Below are experts of layer 2 (counted from 0) of a mixture-of-experts language model. Rows are named router (the router's row for the expert), down (a neuron's output weights, with its number) and show model dimensions 192-255. Each number is 500 + 25 x the weight over its row's rms, rounded and kept within 0 to 999. Numbers have three digits each.
Before each expert's rows: a language model's description of what the expert responds to. This comes from a sample of Wikipedia text that the model never trained on.

# expert 7
Opening parentheses, slashes, quotes and brackets, mostly after names before birth dates or glosses, such as (born, (14, /fr/.
router:496476511506555479498450481505521463471499514518545495481511512490478527506512517499527499493475480503459502493504545444472503482464534497442461496485490514506531461527522504477504511507463523
down0:459538516531504521519481493497509453503521518507504470503501464521506499488523482548473500495484481466513501489513464462486485484522517497504518528523497508449468481512465545496467519509469454
down1:513498505524534508486515452498522486503506516527482497483514468478521542483485519520482500529455473510488483486482467486445448491523510495481486492457475523519493539478544484451495510471435492
down2:531510525488482482512501497527447528516472470466451484529526553496533506524500522484493499499486526499512454488525497519510536493536478503557497518462529511486505492460413508508515477497487501
down3:452516483476498513481510511503500501486521458539555531505487506480544479508474488541493526445462496532491499522541530540470513498483463497474515508533538474464513493511552497477469493485506536
down4:469481507472462492494525527502497493544488534472480541496544523515495527486498520511494519480510495484485503502525470509511500527545470514533478494504493497557471541533497500516518518510515556
down5:501494535469512502493503458541486511471563482510522500462517509495511471504481526519461506513499496458501489467512497507465479541498520496452453494524486468517499491478510501494508502460491516
down6:508528497532499522524485518501508523511477528531519483514476469501518477484520460491470497419470476515494530520532507548513525500532435479558502529519537517458479548559542545502502488480532492
down7:510498502503518496498527452503546539501480469486514454510483523518518494538489493534475519460506492521496512505508515484547432536491479488494478533471466514516518510478471518506497510496461481
down8:478497524492505470520502486528499519502507502543509499488525505551488468505505505481487498484434449509506491506487532519547506494593526492512514518461491532487512504515466513482504494472481449
down9:483495540481487513506465496511547503481511516481522489537504510469482546526502529469523468542529512488426502495506507505484483487467532475504480508502501518492538509519471498461469540490493519
down10:533482520512527496471483496507548508525487483494506533508492497510510492509492515478519468496495499505545508493487524555524459457559491519490461486510478490516499469486502491476511478535472486
down11:514508489511495524499487481503514497536470493519493497510505520494498502537492546465494513517526527481455504486491521531489510505488503536465527517486521529509518524471501471517480450500487551
down12:484495498487459476473496522491521520502491507435497452511497500480520473515515489502483503476504487479506503533525505514488540487525474486498509503544524518525552508520511558539495494544537453
down13:506481559488496530548482504516503498494501487491499516519554529481517449464504452493508505526503481466484465456552520491502449444468445509546537475497537505502505503482499485488517470504487501
down14:484545566497490475524482457514467529482518496485507497520524454472467510534522508550480479498504490452518493537511522488483556481508506474531495535453485500505471484484511496491523484498472487
down15:530555537481487490507480458533499506485508461478522531498476487506511515501449495491430489461520492513490474468471521504507518513526512450485510502519517510491513475472499487523481525515507501
down16:463551506529492438506468501508458520486505475521512480496475465491499489558466497528496539507539504490529495465502473534496514530527518490493511435490508514476521521514522479523517546494479505
down17:482515482499494488498496522531468508502483544519521524496481497508495471469509496489495518536422493504469480533494517512499528493528523483509451483488504465488454454477476509504530504519481479
down18:459516554454489511469502491470498500443457519483536482522514456503505521490554509509514506497459527506470497526488538520525496484529474483518504529507499536493480477476490510535485524485511502
down19:517467507509525508553505462508533500510525482509464462493522495519500530529537510475488490542517515529495474509525559479493511446459499488464514508483513470503503509492491514514455532510534535
down20:514530506493548512503524462498517509534487497440499520487460506520504505452511531483466517493485439525500508489555499527505469538514489490489488491472498567530511469507532530522499448507490495
down21:454540507520505464470476490510541458520472460554502523531505502514530498479512492504513557519519533508473478506483496493451515519564514491508496532523498526467510494511453465455504515522467526
down22:519514478560472530502507500478451474492553447475486494486562551520510484569490488460504516521519547477496496461498497518461482555494475534564523455512521531488507481467509504490483526539493496
down23:483503483501486479461508467524483482478465490550441523496542525520507501491506510485475507503514500461462498492510523522511492486523495507469524455452506528490508515546464529494529480495510484
down24:503522496537500485485481504510492479545495545507538499496468502437510513523512507473506536474514490515512542502446500495486500542497532515475512507426485482508493501509463512502491546503520466
down25:481484513508492528502479477524509490492512484490489456495493477525496465496536495518503503529473503481463535468527476495498472508513541490494495494509475478499483537521501497489471511498451461
down26:485472465474487477459455502483498534529467472532484484494519545449482464542470463507497484501493514443498469492467506468523505469474555476513523548514494458530511466492467524533487503496502489
down27:513507533521438497473508474519462470503517525517454484518549492516503498458518513501495459538516514469497520473476532484470547484514517529494509516503517475473510504537514511537472501534514545
down28:466445459496488500460526508532504524496492487532471487514476542516537521519517506500464444524485481513470491487505530535471531491471510484530513502487519483515482495494520548570502439504543510
down29:445478523500494531497435506531475549505503491512524486537488453476445482524519476490531490491512491510499514510462528488512482454484515484516484543474528506555472471493503497495504515517485548
down30:519475518510461481503477474482521525476530476488528496527496491495466513479502482486510513506491501493523552517535507515502501532479521524480494516557536490508491505506508534467470525474511521
down31:509479456500485503505543483496517540513455523480508530556524522532532501534493509482517452497509466471513489507508516499504533498528468501495510438468492531478480504503480492473512510506496483

# expert 34
Pipe characters separating wiki table cells, especially after a team, name or row label, plus numbered-list markers like "5." and cast-list dashes.
router:471478482512499509544492501501459470473498526486525461527511470506504543493480493505516560484443489538531485494480510474490497448482492499473467488445485479463515459492553488505471496518521509
down0:502506480470475459504529506532524497469503486511472509508518522496493501553547524520522503491455520507458509541559481501519527482530510469511514537473506502516499476481513443514500540498557486
down1:513476523519485534487514496504500480491493497482465520491550502490497481509523532498538561507519499490544493473488478499500498449488507495494461495487515533474479516530541486516469513488518494
down2:480499527504492471496502520469460474504491490431499478524511510516480501487501479524501497494430508522475512532507516452491503478488491498495485460503463508511507466525487505449496505498504532
down3:513462517505488441524519470479503551483501505490506497507523478423492472528471511452474489480520519489500500517484529477479493468499514480484509500478491498490510492479481493476469503535492543
down4:502509479501524503491476498493506513487499522496511471472527440511479508506477501468488449486479482543493471501500523490472507450520508516496496516474503472478547433471472517483488501461474532
down5:490497520503526498499544472534508497491553528511467514532531467490483505485480489530536521498503495468535465472515509462494507461515527490506541526483483475517477529510525523460491514492489502
down6:506525481536508485465513474507528495496489523521509503473506508468464480455524499492471470513492537479446516478509526451472475536509527445517507471507436481510503460505484478475511497474511510
down7:526463514536480493454475500553469495503526486486537450477504477446517504499520509545426487501463505508488531474477473463514491444527477522494515500483476532498513487487445531479502536477475526
down8:491544529486499548477529508442517489494483546517537547478484510509549511464504493478486509534504481518503515449506504531513504500485534493490509495477488493510528463469494483520503531513479525
down9:504503483516517493499443465503482488494473506469521466511493495453445496485494498468509490478517476519508480498499509493539531493474481476509484469493507468469483470486550473457442540524491448
down10:477530527507489496477496495524525514535456505531510506484465487494516530505497505500489454521532524510491503479511510548512534529515457505514488466494560508486480443519480525482488475491506487
down11:492506511501473479517497515510441490531482488464511481513462514501501475500459503520474483536505485528495496497491519535490456511472484495482460492516454527512507508524477520479467491475444532
down12:496437487506522483496553542546510526522513494469517520526488530466535525476489515516463504522535479524480532459519514509532495508429450523475519472511530504508540466545521509495506511507514476
down13:511518478453467496517503484475489477534491495476487463544505499508485530495487489494482478458534510490520482509519498520478523482517503501533493506450464466524543504463513499486470481471502504
down14:510514463456533509524502489523492484456517474493500488547520522487468493529503496481496487441485491513484497485532556541470512541521454486493503508524503500556539489541506504507456520477486502
down15:486524512503524511486499483538465499518541511523525510506490480529537511502531514565528510494484510533540456516485498501492484498532505499494486492491550529518512435477515495525498556483475511
down16:565486480499528495476498512516510508529499539481537473544514551470489494506497480524502475498499537524494436502499485495495532505490481496452497495514496501485487472511502489483530482508514510
down17:460457458490505485518464485465476519502490490524463515506497518507549529495480537529504485485475482517513558517504545514506527488525470487485434507521472505526496527484503466489465515518506469
down18:469496481482510527485523518546517463500495533486480537508506498458501520446484480505469461531492506490497522499492551527493491491513496475530511473469503447520499507509551501500563546489488519
down19:477490526488489470528509512468461499515464500500505518525532552492531553499521550516490512494479472469512508495432542538517574473516508496553472496468516508488510511468499456536475530492506500
down20:511485446521495497513485517527475514496499497523497461490501502515527449483534503466515483529491476507510508532515479503493458510478496443488508555521505454542489508494514518512492542537487519
down21:485539490463528492535480513530498508481485508517474483506480478492498514558525469496505536472517514500520516524488475472515469441535490531511513489442504448522517494461475502516509509510522528
down22:508505510501456512475497510499461459495538519522516468508455549505503459474500546545529540437509495526502501471482474512479446482462493457527512484513528506563497528486521487477485521506491493
down23:476520536496475505507479549479451535465497515484484507488514471543456480472511450485526470486485484491478492523504498510528508521529467469500527474489485479470506512511502510525490479504526482
down24:492485475506491480436540509494542496485496497502480508480456488519462502497499510494538494510531525486510494467545505515487506515512570492504516464549514498535478464491482505522529469510526522
down25:482529487508493516490476476484458462510455467518516497523493520506481468513528493528534525508526471568479485524514507517519491515568491513523448498475515484492522501540483485502511483473495492
down26:503458487535487524546464501505507541554510530456511502517550479507488502484516442540487438470528570501504517529501457465519542483479487454459506521491466488497474500509473490513506467506473543
down27:499496520451516514512504495488490494528463506515487492468510500495515502481494497494501482551542464546453491521472465518536444490479498566506520524518475516477447504472470491489494495473475509
down28:474491489492532463438534484490501521493510530496531508498527496499547486552486511494462483498525486541530506528471448480494508488496454498500553500495483465502541508496517518507505485475508480
down29:509480490489451505537482520545479470523455498474474495538512484536495520492497515487526514511566533490501504513478522484497505443497538491511565487553531523514528472507527500530544529488488506
down30:486476507509544517492537545484510456513513470485521491464485527460508475521489533536443501513498528476502531518524495467471514479467496483474516514516466488519479525486516464478524496503498511
down31:493450528498513532529506511526462531537456500495481554478487508504502477508533504524509564506509477492498532481466481490465487475495515517523515538508516478519489475492485497514535480509530480

# expert 14
Hyphens opening bulleted infobox lines such as "- Born:", "- Died:", plus range dashes, opening quotes and prefixes like de, un, Los.
router:499514526524536513492470482483507481473494503492499488523504441541521548498530511490502500486467520513510502514510543456497527489488540511462475535445487506463500515508524522486491530504498535
down0:492520553502474557537463517511462463554462492513496455499512506463532540543510500488465511536515515497501481484482468482510512495487504539435544509530555550498499489468521482522523503554481543
down1:533476495517491509484462497503513490510499498497536507492502541494528516485515463530517500487514492463513553510466477473501498501490464506503492536487511474490487517504544461473488507480481510
down2:528525481513515485512474505495507508465462529503511478477471561489475495495497510497522471497491459487493480500512468465469526499497473506478536511505529517517495503510505518458515492468475501
down3:498466503471506489475490496466483498557532552527513485525509484521445498494520498530473533470515500527525523557502478517510556515475435500503524500527480494531512513517514524523474462488498468
down4:517488489487476512497503545576486502495500462492529481458538499485491534579494506467486490480494503486482491552502485508531487527501449519496540515482471491521491484489497477502476494528483502
down5:505454498507498472493504485539522484504522525491486496485499490491523476480547536524483515485517485502507516521510516471494494522485463436473524511467508466503518513539509496441490542508512523
down6:532548519561544453465545536541531496518552509480489508491500551516521497551473457521474492446496528520453489520497515498487483492567487508510481497502490536516487499561501458506482507511526494
down7:505499495493518540499527516503498479488472512561518493537515468499502504485462477469514552490558471489467470487441535517479524520500471514534485519521517589486518508560487471512521494479484504
down8:510501499480502472511474519447517454456539484475497489475476504404556516514525493520474522504505494473514504497488555504514470538455520509464487482476492528510506509504509510528469505474461482
down9:518461501483475470566523478496523508476492511521493508465495496477477475513503457506494493524513476515543482492453528469495533501537521495504522476521465500469487469423506521515451525526451501
down10:501513522466496540537501478483474518457496523520499555487502454514503502455462482511459517505546482547497495509493459528477460506474485473516513530439548488535556477504510509502514511523470492
down11:504511491506450525515516502532519535501493481495532501476521522459514503475478485444473452518511523488449456496482495497500498474485472527507486426488495497517523515453505519457521525506490507
down12:509503502490536495512492494460504506530536474511496546491498526543484528528515475502547504490529517517539501525494502499513460541505496477536525460488531487484520487557499560506480465467505497
down13:461528485499523508501487526491543490482516518531507464501480459486481517451520517436476487478486460502492491508501565509495508476551479455499505494485519458496505502487548548478495490471525554
down14:488551502480485508533541508495497439473496505514547500509501515468450535489466450479521495545480478427519526515496486529513522520472513497477521480469525516518512537519452530512464518507489526
down15:502476466478443505487518440472515514481504511458489507454542519489492484510504476476505532497474492468517514505494462511504504518541525495500505516422523493531536499488494496498518466419485496
down16:470532522459467536482522512508497487497476479522535497517469490503523534493518533553508505526509502464494496484493512524526525473511520487480530502496485524500527506467518509504498550474500479
down17:492521510524491558505513476516528507485539523483489497484506504497522465506453488555511538487536479494470507475496459506518472482511499493475537431545490494509537498547471525569477508565494452
down18:526511540496516524490536527496518504495519487579496497485534525501449446494508508523505476455509468489499471508500513552476485481465458523445514505506490464478513482493518474474468490514496477
down19:478473452536515541513481510519500523542500486519486498524543499470543427483497448499501488516506470456489514512513529489466483542469517481526529493486463535521484514505485481460474530538491439
down20:510512473502513536519476571523476488551495519531514520538529485529533462473483519460521500480525529511488496490509527457491523479509518513472491469479484491482482528568493498513474443505474493
down21:500509501540510464432519524516537492476493494472477516507531561476488487546515523492491466496476512507488528446522526504493520456517516530464496488497477493495493526481512490537477515482463511
down22:524543485513547522513526493449495476508498492494496506508507488531463481495575527496507484522487507498511502445513485517535498471498488583490460461506502482512474474516482521507514534515534516
down23:524545499494520561489500510500488474522471486470489434500549448530530505482534496472520453469490509504499491515519491504505550470511518471483479516516566496514541476521456511482511460492515529
down24:512509518480519510488463507506490486467499510498478498485527528490478473499512484523521483463508412441470530506475469513476470501448509536520485462506509528472532495465459508527512475497470478
down25:495448508538482536510531454483511484516498533519490497492476515457518514558497517498470481501469567492476543497514494466526497483473495517497489482461472558533509472506499513496514500507503544
down26:497525518490485541485496504480491518500488503489471501536535491526507510510502496522503520502447449489485477470520554473489480491496475514480505472456486510485514452551494532529455511502517480
down27:487532481520503516573488532499504466486503476536463506502503530514515552518446494488495495506499493501531501497483492505469451484538518462485497478498484500502455508514530539525466524469499525
down28:480474476526471479485480479481510521489557549521480545505498503480509506453499486526521539502525474493519451500472485485549497501479512483481500473489489514496471498566513471479507519494505526
down29:434547493501443495474509508529504503482511499490492512531525455461509490510475505500477521544483509507509515489531497516522489502503501516489534552516516497473527502497456501510484485513497527
down30:477460486455501458507535514511464519530512530465498538496458488497493510470472478493513515536467492494509521487500474498470518526511526499474462479517469516522501512516460526541503525490512523
down31:489513501482504507478555491508487492522469497510493497490497525511525486514510494495478481505450467526517512474493501472537477472490534500495502535510474563472511515512464526534454496489505503